Experts of a small language model.
Experts: 32 experts in each of 10 layers, 2 picks a token, a softmax router.
Below are experts of layer 2 (counted from 0) of a mixture-of-experts language model. Rows are named gate (a neuron's input weights, with its number), up (a neuron's input weights, with its number) and show model dimensions 160-319. Each number is 500 + 50 x the weight over its row's rms, rounded and kept within 0 to 999. Numbers have three digits each.
Before each expert's rows: a language model's description of what the expert responds to; "mostly gets" lists some tokens that are sent to it at least half of the time. This comes from a sample of Wikipedia text that the model never trained on.

# expert 15
Colons and field labels. Colons after infobox or list labels (Coordinates:, Country:, Rank:), plus country codes like GBR, ESP and words like including.
mostly gets: ": ", "): ", "include ", "included ", "GBR ", "ESP "
gate0:473487549547473513553532583557522512403476388472553541440400349600537489420504493618459570542545502585487513535479458529495475472498475496566499469466506522489478422519511606450425502548525474468533547503445529464481500528494549473563426541494539442501572461442484570562419491469501520543537510406429543456552477545495429512495442555522527617482561457497519473500439499572573472525528537440445596492503465463483429476548461533510416507512514415454495496453489496602425627489440385
up0:520526525455470527397441501448478542564535523557467497537596524461455453499520491439566431418521514332531373445530415422507573520496494494405484508554476445503517539535453493581519543510538526508452480513556499434494567476486390557491557459509404490559393506593547443484539584469518433459453436507555507529532536455483543519539528400483432418614419564505478521550527522538448492512540459565525496441533533559500476464518578477513623468505507544536526462508502505554608438482601601

# expert 17
Modifiers before nouns. Words leading into a following noun or verb: to, possessives his/their/its, modals would/could, adjectives like new, large, usual, ‑ic endings.
mostly gets: "their ", "would ", "new ", "could ", "major ", "large "
gate3:575459512444593462486492446508489459535607407424515468502465449473524490538500502531484413498439611483473413635486540555513557503484501521534522413464548587435545548470433595448426435519450414440510524450493469499564475464510548474540544484484532481480522535524513434453403492558500512530404571485463454484534464420467467488510488566512452563429471506475500530368536480532521414520457505454554424494422493493493529530469511488416560523476573492528544544529473465500472546456446501
up3:459504511511476530512541533495463589452462580542507537463496514541470505549463502481530561529505422468527590419469476408461457454471529356493443538454419434548529507443527441522492560462527550519487487539520517578466473503487460539472468495472471602452468492478457508564614517410487535403580439561384559555519511625571569529542530431474464424564537469490499495609514538455532603486532471550446512488577544509487515456556532494612487460477450476447448520412544544547585467515505498

# expert 2
Proper-name opening pieces. First word pieces of personal names, places and nations, often capitalized, as in Cy‑priot, Rober‑t, Puerto Ric‑o; also non-Latin script bytes.
mostly gets: "Sy", "Pol", "Cal", "Jul", "Pri", "Alb"
gate0:539473474473539541391469400435449539472493552558605512605551476495508464466435367611424581429476465466405392468399526462508553502499516506442499488471486507481528440599557501422582538508433460522542617447432438541545483519519509464491499433435516509526462534532524483495456538502467478469516519485478521408490498539507535501501458462420458398545526471356633426505449509564550518511462498541553501429525487436510569602553483466493525571526413516435514443519521537341540549431500514
up0:462551486491412433520530536541520465516555458491304436415408559468517516462562559431561497585505469475549627532579477527499455488506443577543441529535557498491485572410427494569484486420585530514561417554518539458482560492500477540486510578591435469504501399443547466552569479533481534581438429530555522514568510445448525560516528564539538491452517593553393519573524579441460522514550482466449581512410515568467492486419474533461496458494565510470493451465505485568447484554470497

# expert 11
Single digits in numbers. Individual digits inside years, dates, ages, codes and list numbers, as in 200‑1, aged 16, ISO 6‑39.
mostly gets: "3", "1", "2", "4", "0", "9"
gate0:510477418493530539446451530570524464464582575463513421571422452552414560468466516381403469468525434602508534476464514470538457415459504469582589482523505450524562468552558510534478472427518513448493514543527541550488461421518475453522488537559541506543480427561525535528492524582471477496576436515555585525515468524608583428498456465529576491544454532555463467583521542541409463487503450464498502483524447492475540494473436549478517474559453536601467554547455533576398529540439578
up0:538545554494504459583512508495483564529522452503514550493474563520481376490500492491538528493474479410553509500524462578485629480476422568537468405571504546467449518564525502585484465498473483550505476436534517384496464599474418617503451464529468471478418523498565496462497419409510505453464521513493473559463488434443505522470475454519528424538597528452492438466502502468557587398521608541481547477508546481570432485481588528556501547421414563455540518537584452510442528514469509

# expert 9
Verbs after subjects. Verb words or verb endings following a subject or auxiliary in prose, such as when, made, took, received, arrested, recognise.
mostly gets: "when ", "made ", "took ", "received ", "found ", "announced "
gate0:422489495512413534488453448457562506576538394504509493433512464547494486458537547438533417392392377564530500505528495427469547527526486515469472499485448363406499464537581501493524563547495522436611557524560571610527509537520467522517560433449518450529526523489439533544437533480442502410534590540486527468466540523489583526468501477441389550502543470575409504519400512427503502527515509492567536472504470435558478489467462407517535474415443512514498462470479541432536510484447502
up0:555561512534559460557567399554443576431527582586484572560495557513538570536506447478413581569583614488409637454529550549519389460496524577409576486525504513522472525549409519474546461488535504561406542484536550458522463541571497425505515460506499601440485439483444501532484454484496515621504396453537510451517409474536399433550468562433579434560527565458577517481509562573550503545426531520500479497499581468476472559458571568494443492560607476486534474548535509440451510444587481